Below are experts of layer 3 (counted from 0) of a mixture-of-experts language model. Rows are named router (the router's row for the expert), gate (a neuron's input weights, with its number), up (a neuron's input weights, with its number) and show model dimensions 0-255. Each number is 128 + 32 x the weight over its row's rms, rounded and kept within 0 to 255. Numbers have three digits each.
After each expert's rows: a language model's description of what the expert responds to; "mostly gets" lists some tokens that are sent to it at least half of the time. This comes from a sample of Wikipedia text that the model never trained on.

# expert 37
router:177098091135139084156121114129140162132125126115089152121156135082124119088195095094085147133109215155146075128099161149176103142120104081187103169161127135077131159115162164146099146141081142128081111136117113165101139078147137127117153137142089064137146094126157138069167099155119074180183174161080165080075107159146061145123151153156156133068093155110166122087177105145089169148121142109114082081120134105120075183127069078132125109157122121101145128120132163146111120084142122204164077106115110127135141091126114100117069118117101192200157140139100123160135146165160176138120128173162137171179153111145087118136162121112070159118148170154155117128160136160190140102067168179117141088069071058136124156149132168084104083108161153146110077146137068088112104156122168
gate1:121161058126131147114147189132203143099127146153160092098152133146146137088126142200054164182103106173078170111167089146150206108106066155114112073124142114127115105108121109100136093206151095081107132119076133090146122138191151107119148122045093159153113141154067126119137103173146107143065181122093121165167104096138207117099217113142127065125153114057125065104132090159124167111172111127164139075158099126117116057134149109088104164131107179087159137117141086146143097127130116058149137159128116142131099120106072090111127113082162143157096099090090079106183125103115166100146076155152185142166182196119135148202181156187111127106123121127126148150097170151122172104108122118122118125141123096120130124165128121133095133102092148110139120145165121114114116110109142
up1:129165049134168131127123150120178129074108118155124104098156105138121140098163134175069169159111132135092186111165066146156212136112022199124110064149119106146093136135095091113135097187151110077083125092085127093152105145164122125145146104052055150150096139184081143128132120136135105128104196148079126145142108134119191094139188126118138110129140114085125107107118106106117162115141108131146131113154114150117077070156124095129114191124133192097113137105136084126138096160143155065154125182134115167142119141120109097123136123071153128178100105062115085139193130119127195094132067144142180128170210193143128136228189141157129116086124138110142176144089166162144207092122133106104097113142101094133108135160119107146099141095096153108146107120148129137119139120125147
What it handles: Short letter pieces inside rare names and foreign words, often after a capital letter, such as C-al-vin, Vas-ily, Kath-mand-u.
mostly gets: "ass", "eg", "ask", "qu", "oss", "arg"

# expert 22
router:131142124100126098140101087145158131128168128121129127077133160065143131132147090087069075131113137153144125195096168128160101107144132120162116144138103113080119167115109145147089150131095137119074087121139083171133143151138144135145099157189082133161156080067179130078154112180171101124149170128096161126125105156181074123094178109196133110100138164120151106094120076122140120101122126097112111085080122086140109124093088113135140092172126151162128066143183150161134116132170097155227091089116114122100130117166107112104126115081055157147150148083146105157151140170148200133082144134121141161184142106211118108139152156143110135084145212103168144113192133161112115089126152184137182088109121082192099186115096146117132094066172102186058124125120063153091139093102177
gate2:096192154081120089136094143103156078135120158171114068123087148064117135097118169103156173123107112114120195112111131128124135082137122122111114109196102152190086131143151164136138139105140148142164139135135191071127095078107117116127151151115105139138145166096157179085129091096091170117143173123114158098110175094079166126151087125160123078098163173121106139103114079163140159136153159131165092074171137141126105113118148091123172142180086164138081143223162069135198166127163131183161114071162131159136107164146099150189122074067121089129116150089149120160109125176154128136082076154145124128120081140165110178146168144158147107105151065083053130162144142181128153125171189139130102148095140130157133151101200099122196079104107140103124094183133112107125151114143047
up2:118188158107110109118096121087159063143117150150097090101087165072152132077161139102143148113106082076163138138089101115156140115129155122109096105135115124155085159103156153139134147111154143156132115151126189065122090082113155085149151143088096116135166144116156145095107074119110159100073186088121185110111133100060166109145145113174096121103163163115097117092091097175129106152168179134186119069183129148118123163136146121090098152248098154115103131176198070100170145101165139172124106070188130144140123190142116149180129070083107108138168174092173114178117128171135139104140108135113115183128109191195136087152144123168107158117146037109079187148161139177105148129137191122169153147086132137142134185130154120142159121095144124145154085127111121137108127083120099
What it handles: First names and the opening pieces of people's names in member lists, rosters and bylines, e.g. David, Chris, K, Domen.
mostly gets: " Jean", " David", " Ivan", " Chris", " George", " Gary"

# expert 57
router:183091076117123124154066125146157146112102147114129156114149171076127123075132075115097098164151143143141114151112166117163101061125130120140098161148126194124158129090124212128100202155077160079111111121135132166086147148134105147107108131165102060144174107068135129120156052140120089167213139188098123143097130164184092146154143132135146113093119127115159109102131095128126114062164106114105065110088126109156114148101089087132142097119129110158131138138185153139115127137169134189140086090164133101135108121166107096129052092124083165150144058126065104155153167127164150105042192103160117161161111107145113116115192142121110114109182161146137096145191130131158139107119154149167179085160141111177127160150115140148058114084138124154101137152142081081039102148078132
gate1:113138156203107130120146105103120160160152101081157132102150108162065151184117120100145106197098064157111055103123109131077082119127128194115122132070088120158130106111109056156123103107097098131116131136111128180154116110164124152097139146157112158182092206104131146101169128105112121099140148104189141134122148103138163100134139138108102149089132144164113065141151118170109196128053150121205136162114096120115159146126148138179158093182093136119093095096152110148114154099096125093155179118158143119127148081132080141078165097121116142115108195163145064071146085130120116064155157157087189067083122137088158157158135111138168141150097166136084095110117082155162122116091130112086110075124108168107138111123147067139122072092172145161129169114174203189104169113076177
up1:159120075164161130097115118124103166169143123143108112138138161181100169189131086113092073142149105104144161159062119119128127103171098168122165092112096164216133153143103154144081109099091088144105133116138166108185085120166136104055138134134152154143162104138041133104182137118116134089157134106150095120157144093193119104136123129094139089065122107153111080126106142165182141117066091151130123161161061129134190193106090127132131154171096142139079088142081148078167162158139164123110134159095053126136083106132076141121125139085110147150058148173135129117148133187178146118142109156105165106084145142105181155192107136133118127184123104124092124094080148085132098134103131163120095073086100151137109124108125045118144100077146045172105100151118102193094131108071143
What it handles: First word of a sentence or paragraph, often after a period or line break, such as The, In, After, On, According.
mostly gets: "In", "The", " They", "On", "After", " This"

# expert 45
router:170036113107135134126111083158140124128163189097108141137175124161143119107135136123121105188069204153113113174128115135182091110138103098167097142164103135117129137103193172137067157131124158069099095138099094117142147130137087100089121137190144115183167117112158177123173089126137078168148124130123175081115105139119131141079157157175151058116092145124133089152158116120103171101194109138104078108112183124140069146106077111157143144133114097132177138110135125169062148125163119149154097095199105126135097149102131128107098118108056156199155101107128078127161191109123121093133175188111178161119102073130105062099128119085082186126125134140156089111134178165129088119106182139140114110121098103178091105146141123070086109144178197117116124155136108105094122167047163
gate1:152154135121140144155127125139132107111116170175107078161081103168154148152154103122145122133084134098109176099138116127109072188175155142132087139153065192165105116082092135093099134139127162161154131099080183089108148181083123176112111181156158124149160182048126125109150098154132128139131093133125095145189146094145138101128166162112133107142118118114141114143127136119092118105135108132113154152109115193195118187027193143092121169139160114157132175096100112158112151132106217148102024118138085148229156176134098108083069137127110156091102083136024125160140144089117128132147142106128118107117062130122124136113129107104133112136115143153094131153112138125178127153160150105103139089171193098119120141099084147176105070130158064102121124160115130152036084124125137
up1:098117154126126139100134144129113136159172074099119154117195146098092094127104119111139106133166105143157098163088145128131198118121080089119109114096173091070124143119164082175169075159130092096114109133156117181172094092147128109157139079142110175092065075198129108178101173121117106105106153172150134144145137152101122161150062067140062171138110173123149151095161118133154165138102135147134104158115115061083157138201089126179125097155090173144121111112152096101110134164157053122127255124088151116020094097093155149136204145144156147176120155125178098078137126174138139133131135147118119134139213120123147155161139132143145139106154150125136133123128120128085130104121110158099086150127067157111144137141126137094180184102127136127138120080139129095185163144114153
What it handles: Words carrying a comma that close an introductory phrase, such as However, in general, at one point, in 2013, in the United Kingdom.
mostly gets: " However,", "ed,", " time,", " 2014,", " 2025,", " later,"

# expert 11
router:126076100089109172143101092125158131091132151105104145142161126149134128129153108109095108186133186155065104144110178169145033118143152088199080114152098132136162157094134133174083119126083117114114126139108142133117154121146087138122051154160145115163108138085137179089150082149190091130160149143108125110093131128102119151081144131114154123148129170111139063154120107147094161121174085145091032108074144127118128154089108131149162155127110146149151138114129123176138080139153125165128109144203114120149057120137127099070099137134071161160140108141083105161163166125149138123093214121146164161114100096125083077121180132150148150089144124143165102136158112235151139120093159148176155071094119054152076134158140117107100051130175182151050114158121099131104112136100197
gate0:167116175117114166068100131116149128130166077112122114112100098118149151195133139116156085125113088146109126135117097109088086151085179097147084036111140106080072136111081158082108072103153110125164061136132123095143061134080128131149099143154186104174152116103098132107089135138115124049056161133111126137176076167185130108135185129123143145126134080097092127078131117140158101161155114192120117123054086146110124088130150119120138164153155169166117124140181116164145124097149139120125135099159105168165132117156122158159145119163084123141153144135148162115079137164147148123135052106104098091106219179167139105124108115031096126122120160100151125115134175193116097166169120134114158054148195110148070119175106144084186138117143101177109162158142138120132195081146148
up0:118160031153158112158202101162096131159129110146095126169129135138154127112086087159112134139180151158161112106177111118160116133114088119112135189158119125173175156109187115181187189176107167085111140116083156134129125135182103112153151187096087169082162151108204147175128147115129140158153119081146095103070139067123164119150103147107066144107091218135121141088154095147149138101127100088121146153170131138118137093115134149130134091096120116093119120136082135107082107171064129116128130151099202129137161159099108137111102137111170136119132098102154143141187116147092114175085128154126204197103040111123145112124115190142147166133166094148105146148116084105176131120117119152132126186142102208073141190080101143074095151148117124093144095119170084112169093164098121
What it handles: Time nouns and possessive-led nouns in narrative history, often after After or In, such as years, season, day, century, retirement.
mostly gets: " years", " season", " year", " time", " time,", " century"

# expert 1
router:143119095092166125110122086129126174098137117129097128108160157143102130132180138123079130155115142134149049184098145168138057135132123121147082119156088167085131158107137139099086160169117138109077096185156145168122126149167141147102098176164093130111149133122156168064160087189162074125168140132107119110101113169122093143119127105107191123134136153107212116122138095162097175113142126120071036078124126126126124144140094106128192149129125140168120131130138142169096100096140127198212134141128140093098075101114074120138085134103102193143132141087130124194171127198172147122109139137138161148136148126194103112113171095103119132045102163164186156137131128140159100102100161127123151102077054086184149153174117118074138084080177155141094086135139083127043091152098149
gate0:165132127066128161150096074112153180136125121169104138157125060112211113112156084089139149141143119135165134129131255122148109119161130160160168117120115182145181163140122128116143108120128128101130158219160141176098150156132119113136145075080146057143122109184136090112087133164144143111136073119136157110109152105089143102130100112162110163123124102129192132077108113127177150145128094079125155145151115098143102169134082159127088083077094092114151158073094138066109125095121109187141094105160122069104151134107098104176154178109148079131106131112121122114122064107143131198102172044116147119193112116134142137193116169079099139047092108124164120101069152160147103153143114104110127135152166116162145127121229157150103097088121147144087161069144107157103139114119154
up0:165135112073131181137111071124132162146112138163112138148129075085185121132124095104148157146151089124160145141129226172129060141142154148168130132115103174164206177155125117106080096104161140144108135211139163161119180129116089099152171081097168099144136092169161117115110136151146142100137071133161120112132167115077172091128114100148146183155083088124168118116108136131184147131104114061135124152107128095075104171130104117134083098092104123126126186108105136077070125124116089170147082121139129084090136147101115149161134157073128075131100129138106131114108069093149125196110158070106112124181120140151112135179118177117117114074082086146147127088077108153165099176144136133108162149189141135179156118075225155158124138067083160160073142074156096169100161120107163
What it handles: Hyphen-digit pieces and final digits inside ISBNs, year ranges and chemical names, such as -4, -19, –18, plus slashes in units.
mostly gets: "–1", "-1", "–19", "–18", "-19", "-3"

# expert 50
router:171117103122153125156104110146140139160196144108077139116169150093134177133152093106064091145051171151164124189115146121161123095124139085180113153183119138073079130110131149160082170149080130134081082161169078164093118132140142145149136138169047125145127064119192139065168127114130119144152146174109162078115118146192059106075150129222133109108119144121158114103136098148149129105118129069090110096132156069184080161103091096141149073130122093151129069108145141160131150097145090160186077107137085117083119078129106127102086108066094139152144098095110087159139118204167170138090136120155134134158133082175136096124194135124126142124117169112174123131149152136138126117080168170143141064098121108176071155137164172118093115108167137154107134152105082094100149108099150
gate0:169079073070159178133162142134108146193150107132075193063101128144138128188147158083097030113127157097105102181133134120148139116111123150203152132087159105124127105136131130155101113076063137112145107175132084094098094146148146154098110149099146134133165110115125144090075109109082119131141106150147110132110196166117207137171164093133122138093125179157065092117105147109142146123114120127129176087166169121159132117108129106121089126180131120121046115132102143081136089148074176059122216160187114112158117124082072119125096148094137094150124074142121162171105088126184156085080124114223139142101110110150181120142171081125105143185115097124163111147108114167112121159098124171112153126075135137165085141131123139145066130125153098088169125117128135114130115155208134
up0:147045081096155158152131093144124167210122150102130166078137109127085156117143165128120091103117156147111093147118070124134123074097108150179189147115100109148142083089142130149146163101097128114157130160108135146108092150166126142077118145136176107169161176140154137093092125113061126175212103160131167122121180141094171078110096100129116128117094138126107076134138185143165159113158108142143162093157162121167140086113154104092088115122155095105063102085127198072138108138082182108094197144194104143114146084116076094131135154068125083138117104144142139140142132114165166102081124115183125115041125082112161129133135105128107150166123130181145116185087108147107091164130106153096195099127141159175121081152167146138072160123089139056140109151096210085137139110192145
What it handles: First piece of a quoted song or work title or a name after a colon or list, e.g. "I'm, "Fastlove, Harry Potter, San Pedro.
mostly gets: " \"A", " \"The", " \"C", " \"M", " \"S", " \"P"

# expert 17
router:124123104067093095141128095140137135125138133136119106099125155082133151116142138106103118133113151140140107153092154125146094103137133074147107205193090153060105192090142147124124199153090158104042129131113080133140118099149116115121116146134048102154170069062203129066152138205143078165143165143123156092122122183136101159131150173123144112090124156129133113084136118116133159137151145127102101098107139108135101143121121092140143089162134098129157089128158147151125123107156128148187082103128126108115124121194116090126054095105100219182157130140118125133186162167175202119082138152121141194172129098158109118130168156129071194119133188149155133108160103198157103091119179183116121076095084073139080158107142145129124099087165142179097122123151047069103129126116151
gate0:149158138206147165130130139123075080084185087121152145180100171148134084130126136111127128061148153055109123171146118121138213129137134090130127144131092141162134085176156207127182153158150159097156171141095159123094058098072122106117132091106048088120128121139125133137117124144068050162138148173112120129165164127148121133142138131136088131136131155187072128145169114190107077136156121132093128144158147155095140179160100194175163148101127161117163127115082118141064110136142148091121136089154177134035130130073172105135081140095152176153149088113123133137145137089127097088108106167162090176062166081096124163101095131158101117163172119150158131122069114178122142188133142121117147149138120168108093132077155109148140154171120137102181124102118091151118142187188071
up0:149162147185113159099125156137125120119165091098169142146170168190122091127132115149097136076134142064135100129192139178118165112151113125128098116195071153154097070150192167117197130144164133124142139174069157143088111044083129073100140105123069112156119151131132133129079204122109090141149141123079085130109113106092138153093153144138133122137110146148133128107168101159152113111177146134121081103146173154102075116139084126128170120068179113143130135138116123139086085152126145091123141044123243121085142140091185110125110150142125126139122140095123130144140130060146134113119142163170130220103146104168115135087093128162069135129208135120159137131069174138119092159142077154123100145126137186139114104110196145126197139172093115109135085084141139124148155218110130
What it handles: Word pieces inside personal names, especially surnames and patronymics after a first name, such as -ović, -son, -mann, -ovich.
mostly gets: "ić", "ović", "ner", "ki", "son", "aki"

# expert 20
router:134119083093121092117079142136122149090159143155071134089135136048132147127153090118059097147098124165118102151128137182131079107115122081147146103156137090107153191139107171084078129140118117147090111167104087171102154142134124159137091138146102084159178100108166124040096088156195138097154179142088139143120089176158099148170194128150163110094138119088184079092119102154119144113127111080104084076133134093141089163129105121125112109156124147116178108146182132184157125111142113147143099127112151112144078114179090135107093089055065156148134135096125154136127118160155171132143147160124147165209092142194102083138198133078109165096107167135141139111185151162124128121123134147143157120135121088173107214153137152114138121075159147208133140194105039090107132099102173
gate1:079143087139137119102139115138168146142160120201211137135142120155074132128152090099197104149123098138116135095180101122106122083169139085120059152154142107119191150082152158115141096138189133091053155178092108098148138087130115120165152185093140133099141083225110131127131183110141190137106141124199139113108127138057151130173130223164177155136204118119153087096122106139149121119089135140095137115110125132132128090106111110113093144147100140080134123163130075121135130135178087116050160103123147110112162154117076100107168134126087127175079170062117155122147115075104155142135130080135167098140126140127099122133090137171154098129142122124139135137139072134131079129150174140150147177148128170149169134085152157179157093118073215092108086095125090099060128082153092
up1:146114158121098139127115161159104109104119170087071086155096164122142106112112153140097149138149094143121115174050184129188148181117121148147152088096097126123069136175085138175113131121149112173191075121125136160097136189111129142156126082145146137144106185077122082127101090157152096169173106165052134174135157118217101164104118044115086160109092121175118154141131096154120109151128152145145112158160135095083111171160154156152145128164146138184109091075100176127103095093087183125178090108143144082135166117083143124159127123147179085096179141212110130102067158159120122119145142177130121099088127120143136143105159096065106140134138136095111124103133122126086139123132084099114157053140126100079094106157103127121120158163193060134138190130084154122192080165072170
What it handles: Capitalized words and letters inside foreign-language titles and proper names, e.g. Ver Du Hjå Meg, Dom Perignon, Los Angeles, particles like de, van, der.
mostly gets: " Die", " du", " van", " Bu", " Joseph's", "ˈ"

# expert 15
router:161105086088126118140090139139142168132143145136059181094133135126159127110192126163050151126078185125127115126126131193121102107146064121156139133171117109083089162091136154096111155173128111123107061163148064154111144151192137156119126162107115103115142106141137141075161088142141115173189136175093149080108079130139114142125182139171150138097064155058136097097177121180087186109158151104118082082129168137156099174103079078117150107145092103108162081083164171152131110118137134128146106162135151109131080113162059068085053130098111134174133110109141114136102136181130165094143113190135189137179105114134081128124198086089072177103085133167152167130158202120176144122083158145159137110110088078159135173148161151110115109144123168144139138157128109076122107146131161
gate1:207134105212112101162126097167139132164139123119124099146208107086056183117140039126143132140114142095089138148137120061122138144118149109165118173071137128156084129169161146167099132116144123148089149094117142164118120127089114094148177204167140129185108184098135141135151137167128155118089115125092171067173137130128137084177122114114009110156144096138114151129175134149099118157156134094158118118154068122114128196131129096154073107161172151106112181151097141148120132093146095121103147101176080216075113152158137116160125091091148141075116201105151104127137163092048105115120167123088075093127119102156133132116126106116169132191134173159124082109085157134105133123104136082080151089104135160146131161189157198103158150137154130131111088114140128123130168108098144
up1:189131110218057101157096079154104127159138134110132125148188104080092168125147094142149153132111131113095141146159104060143113110108162126129109184060158121130083141148197144139124141107179126155119151083121157187110130102109102081162158167139171137193119195102110120152159167167143141127078108099113163084180137137121150076171099132106016135166085101130111150164173123150100144173152106106156103156139062158111155187127122110158114086122152154111154176159068162162105148098186112100111130109173115190075120144195149095160135103120153152090147190128146112092119150091073119125156124132068088105124112097105120135084137114106130102189121170164105107108111161114126140110108136075101127122132100163162119170198145215106138145147139121151116089130143142122160156067087137
What it handles: Punctuation, math and markup symbols, and raw byte pieces of non-Latin script, such as =, /, quote marks, _{, |, Thai or IPA bytes.
mostly gets: " www.", "ˈ", "_{", "&", " or", " *"

# expert 8
router:161120106069166109139119123148127177097144132132066153154157127132169110108142137097091132121096184143117101133086199171114079101146110130142092156149134121087117141118087152104100161194105119114084126161154092153093163131189155142064105208164103098137135091116158148098123125146152091135182150190101156086117103127159114146109169134183141119069075154105185112109150145184080143137163135105081098078098183107101146130102105086150152118178104088172158120097153192158083053058116135187161126112134139080097089088145077063107119117131124149176138123125114130168149118212139147122113127155150137143159125111146094150083170056115126135097124118161177149144150195132186099110077128129120183118128070122144122125172138217101077093120126133143094102119131112107087122196101125
gate0:120098121173124113171154191118151100156149099083097173091148150125120133173178163129080145208175166142106017129104108138098128109131148176084096123116077127134110092200169132123151150090142153111070109127083103146067135162103122133087109090092107103129147176161072132100115123078148219068119117094136109099100146111096166090136133123176084065169129117111095119085087171083141176080115152097122199097118109086113146139193091124087206104131124116142110139109155123085170133183169113178094110138106088112159195168098135168117145052150100154130144143121203154174115131135121129149106173142107150135084086143109134151105153067157149139134147138106156095118091092178115134099054109137137151125101135151117166129142131144164148131157109178126089126156136160103142158098107125
up0:131129134096089137107092076130123138093119150191117062135088128148125148111089038137148092111102100126154221138169113138152158138148117097154148158119154122165147178059091137117123166173121062184171151162136112113147112162142128093215163168141140151134099122131195121134148154175107047194173124171124127141120141148158098171117115148116163199138131174132155146182148121140109105165119120125135066163171124168151095118109164147132098140137141131072132124165079174154087172112112130118158138104153155136127086111149154086146094151063168132116093118128059093039114123110117134126153100137192079091137164117148099109192121194081094144133107123150060141110157167106140120139190142125086097116177124111163066124129104137100084095119131088131176088115128090113097065103156122
What it handles: Opening parentheses, often fused with a first digit, in unit conversions and abbreviations in infoboxes, e.g. 160 mi (2, (WCBL), plus slashes and degree signs.
mostly gets: " (1", " (age", "°", " (R", "(", " (A"

# expert 2
router:140094134143117125133099082177151136128123165127121131130139163130166124087135135093048104140103184153113116175122175129149052092149112102160089154156086129078108145113124179164057167157123165099062079137100084120149145128183111131131102139163046118147153078097170179099165106146153084152170132160118187064095113188135104130139156171161159071076105172140117102153155090163096147090163098105090090125125143150152093141089042118151164101145124086141166113114141150138117116121120122169197075069166110092110096128149134100124073085108072181157152077110109123161189180146178147074106133158148143133142127099178110090104155120108063141129130155145189118086157168166124110088110118157138148138103105140174090154133092146109079086105166154123085099128108115103113132166067146
gate0:120087153144111146093094115093119143142174158119090118153131112121116160130110131120091123091101119166127095163139118133152108124175158074128165086115143105130132127141184103123132077152133091139085090106098103114162137064110091217166177135110179121117112094150094145146120157157195169176139100141117177095084084172138047141103146137121140179134090151130085194149138146065169145140158134148148072061191144087092097111116108163093095108111149068149146100162160130123063104153126094117157120221117141196121087164074164144200174138153205162120174096156145019123132118057165137150132135157184142100140096178147160127148130116100110158132108121126176132136128153152108105092115127141138104126132119194133113056151111099105132115132128175084162057125120126130141117151127161
up0:126089116161046183106097120159153173149112145095076102155139124109168142115117163154078108059080123123126110134124133120123112099184165082128150154111163106131111134169179114149165104159137131145090098127096167116200136114164120216171154125111171102136116048104135177129098133145161196132164141162136168093066132134133073162131171150140164160168084116147119197147113135126201136126152128153146093049180144134071122090122102111093105110107101063142136130114109093110090122182096095142162107166161145190076055120105143141152096107138166135090142090120148081132124150092127151114135139169195114129175060146100159098133120159140143145165133100166123180129119144129108153140111109131135125169151074217118165120157172128138096096119174165104166046079081115103143122117095112
What it handles: Commas and full stops joined to the end of a word or closing bracket, ending a clause or sentence, e.g. Nero, / year. / ),
mostly gets: ",", "s,", "),", "e,", "a,", "er,"

# expert 48
router:164119134112153106138118089147142145111173110105114126126162155094115086105158109127070138100112159182129108158130148153165107097135109103144109173196100129118109145131094146114087147127136166097104047165126041182131146103165081109127080126158082092166109083089171157067162129153139103147190150152080166105122105166187081156113124137196134148099091141121175133125150115142130166112119117121115087056088124081141087116168113137160164088152114091163137057111181168151146100075168136136182082122148144071114122083151098101108080122118072184155167122117107108155165130183144171144112136142154135181187103066170099111123154115126118144077131222134143186134174139152143106112129127156125167102124096104142065125128185150099111086082154127161111086177157088109076146180111181
gate0:122117145110142096085125143121138150151099092080084129125116107138124102097079149056105128130145126171151147158154163117131071102135127107123179193081141153119135034117126165147102129093113118099131062107127105156107104142139147135090076107103092114142140116104090083128136144149107195167183118086185114141179072227091119162103115081166099105106176151113105084097118111055138102184143183149156204032063127146176142087174105121164140089150112121116151121121136083090189111132117161111076102130174103128129179127152139137096096122164149133137187158137169105143131119187156120109106110130115122140088138132153151042108136100094133194106077194106111171152121097136146172180135104115104154084092119146093153086118110167167145157116171135122072159148144099112151175128160147
up0:105128149108123103103136172128128150161091097097093099132133107136107120072096143065123147125134149171147151130159166096122109118142158134110135173110144154130109085088144136171070115055106125121170089139136126141119108111128140111100068128123099101119118120120108097118129154166110186161184135074196121139193060197088115156100130072154090142133201139143134104088114133080109095185142186161158203025071125170204138074166133154150127079151116117129160140117119093091201119125116170093061127106176113138145161108149128143104113131122145126161227175142193084147120119179142107118104102160120107133111133118146149065134120073095108194110091183073114191158133114090136153165147117122116139090106140141074142103107102186190134148129142139130061128156132125117160162136150132
What it handles: Opening pieces of place names and personal names, often after a list dash or = in captions and infoboxes: Mart-ellago, Tav-ira, Kal-goorlie.
mostly gets: " www.", "American", " BLR", " Liverpool", " Uttar", " Joseph"

# expert 0
router:106143141089147112123110119138107138102172116099108195136133152106129159067133080097064116141105145131123102144097166150150103154120125141156121217197116147092109138104148156185066196136112152128064119138111077132131123108151098141115134157126079084144131104061219145077149118131129121133171205129077150088102105145141107134109146162157158110112128154118126139074152116137147155062154144121093109094076127113159114160115062089144132091148134092126151107116130141163130099075125117158163080128133133135107101117161126108146061113109067176173163092100119114231150136166169144105124172140141151165155094102181127066116194113102116210120142143140150072125151145131180114081117178158120154074069090118173102159167161182083129119116133131182119078142179072077103136133124148
gate0:074076126147126110138133143123127084086172153163144116124078146114096138128152170099128141160160103120079110091082067086156095129104137054183157165093135169060101138058106155094121091081083140170092203131100139171166168121115081149130157086153153132105096128040127130118134095152126135135165121217141175126064132188147126116100141201118153097105187119114094164115181125096121146133181130101110118093129157063081121111116152119117136132161087131131172130093092135123146122131032091144139115114094141133145155189171170121159120079157109162199107105203120095153160164109140141160177157174139119143125119078089139156090176139130157112171090149074113133126152116126128161120107119166093121144173131121055118177134073134074139154069138123156113112128138129137105115114148180
up0:148161116119136173133126110127147148203051137109122150157159094160142138148131095166141105122118131142151130116130138153102173119121166183078109068159100129157174086214165138186115152128153142067139091113131109069087119157150134115095131188098113130158158162161122110141106130071130119147116128055088101164185115109141103124159090046112140134130083148160187087140054098173153084091085127155168110173172121202144126139147079149158162156066181106134079119168158123153123138152193184139123131154197146138152109097113088105113111162126143100088133164038136094134101111110127117130062121081115145120108125179172152078157115129107137108088179101171139108117118138156121096104131119076181158104105172157170152067160149117173071084138120108108147131091074112106147092119104153
What it handles: Final word pieces of proper names and quoted titles, often before a closing quote, such as -ington, -ley, Bra'ins', Switch'backs'.
mostly gets: "s\"", "ington", "wood", "ley", "ians", "!"

# expert 12
router:138136128098141110150073110152149140123169133100137149109167160079131137144166070055119087154080167164112122161087152082127123125151121093161157152197115146093139127099111149097069174148098116139088075132152106167113150152111120153159073150183075111146181043091143142115131100150171114142142150161079170103128078139215075120109147115202184108105119158126177085109125063129126133112132098114129097096113129054113098130114097077154171091145126113154130102114158147177094126103157132168175098105119108101100117084144115122103113136102096163123139126080118140132148122166156188153070177155114134162139134128231149130112189135130148136102140196122175086124177140160150125094113142166140139104078119072135124157105158162093134100096187110150103154159097047142040136133086159
gate2:122115104126162112130191153049152121180084080166188171104110178115102100187055107124081091117155173099119126110150134074127146104124154101138150167077154139209152154097125163134084131135137142085086102160077150082148151146116120121130136148114183139128124139150110154100076151176162051105147168111136158170141108066085114111142147133175144155155143129103179149135116211101136096099106141138138132109136075139119143148114129124159137180083142169123123108137136124111161186117098164116098100051115084135172120095119111126099112167196142094188167131174106171142092131108143088096116161117113127059106073116133187088085105161110089133140088109077107120125211088137138185166169135159126176162151157139148121087077128149153130119106176095157135086091091129126052158161157143
up2:102108100109179121109196152100149088174106074159184166113150160164136130181063075060102100142153160130158112141133130096122141116139126081150137102141157123184095139118154091156076127157128131099106164162032040084130120141121123150167104127125158111120103179169100117089123130141109128123142186147169206138127088097135134113090190170095144125120174177079169131049128132127188100213105157107115139117116176139171102170097117124122159189108153132131100165101107151095157119097134155117118117071091121147116111109102125126153160136180164110205148150138121172143105097120152106092110170108094100041134047186125107112131087123088133146156106103085125100131167067115144108145145143142164136181092157163186125099122098196138129119144127119144142078117122117124129170155139187
What it handles: First capitalized word or piece of multiword proper names in lists and tables, such as schools, parties, roads: Labour, Junior, Son(arpur).
mostly gets: " Chris", " Labour", " Foreign", " Marine", " Social", " Gary"

# expert 52
router:144135092112153132173126118143165149104129121135137138115147159145168135101124155124095119128142124138095143143138159160137080079159079147152084129115117153070136168114125120123104140191102150142111097165106090153140110165151107150134115126162112113134144101130136158110176121209192108129153149110144133116077133136119107160123148143161157124116106181076171100141124133171090152133141130120084078084062141094109067133116106079181176093116107131163141112060144149222106109117146123170162104085122123085143059144120075120070123139096124190170118112046084087163161229139169139106136155114154139140162098069150059098095189135118115140124138142236147153109147183153184086110081139136132133032115116147142118131135146148049084115095159156124084115135152082127094068172098145
gate2:156156112144095172172112122144114145136163147130136177165071157210157076146124156154120191168083179081142133130166131155091096128121092161085139158115164106129099088087226150135110120203150111183116137209129147135123108118119154134091128098131099095101056120072167174103164094136170117074123176142157112085146122113131098151113143136156135158114108107090132125158097205137106182129139093131108147097135152094122123150130136098031139140109124083067087103123143129151130050112125147161115057164067129130115087059078091183154042126170092119123118109070114158151096096140140159149171159108119127156157142131068105063096180153155141113077092132144105123176181147116133132140140123117119110151132088161098099148132142120154089160125154172160072145118140133104112149100134090
up2:152152101122099145111161122147113098147191149140170119134087155155157055163138148136043103182113138110185102111127146149104115135164100176037139119100139140088107114128147096165124158252155123159099119160142109158113085111145156143085154084083085122100097168178142190100128117100136103126101172085155110063161177098108099143152178100148134141129155129098160171084135114137069169127183075097143190119177163115126162113122060119105093145117161146143116121153135138145129111126127146197131104144134144120133142087073061184157080112143122135113152156073156144170114082175092198133192170108113133102135163161080103087118138156124099092113105118101148124163119163123148076115109085134142055176095085137116159114121061100161118143140157141154114124170176105096125117079141097
What it handles: Numerals and number words giving counts, measurements, scores and dates, e.g. three, several, 40, 5, 1.75.
mostly gets: " three", " many", " one", " several", " four", " two"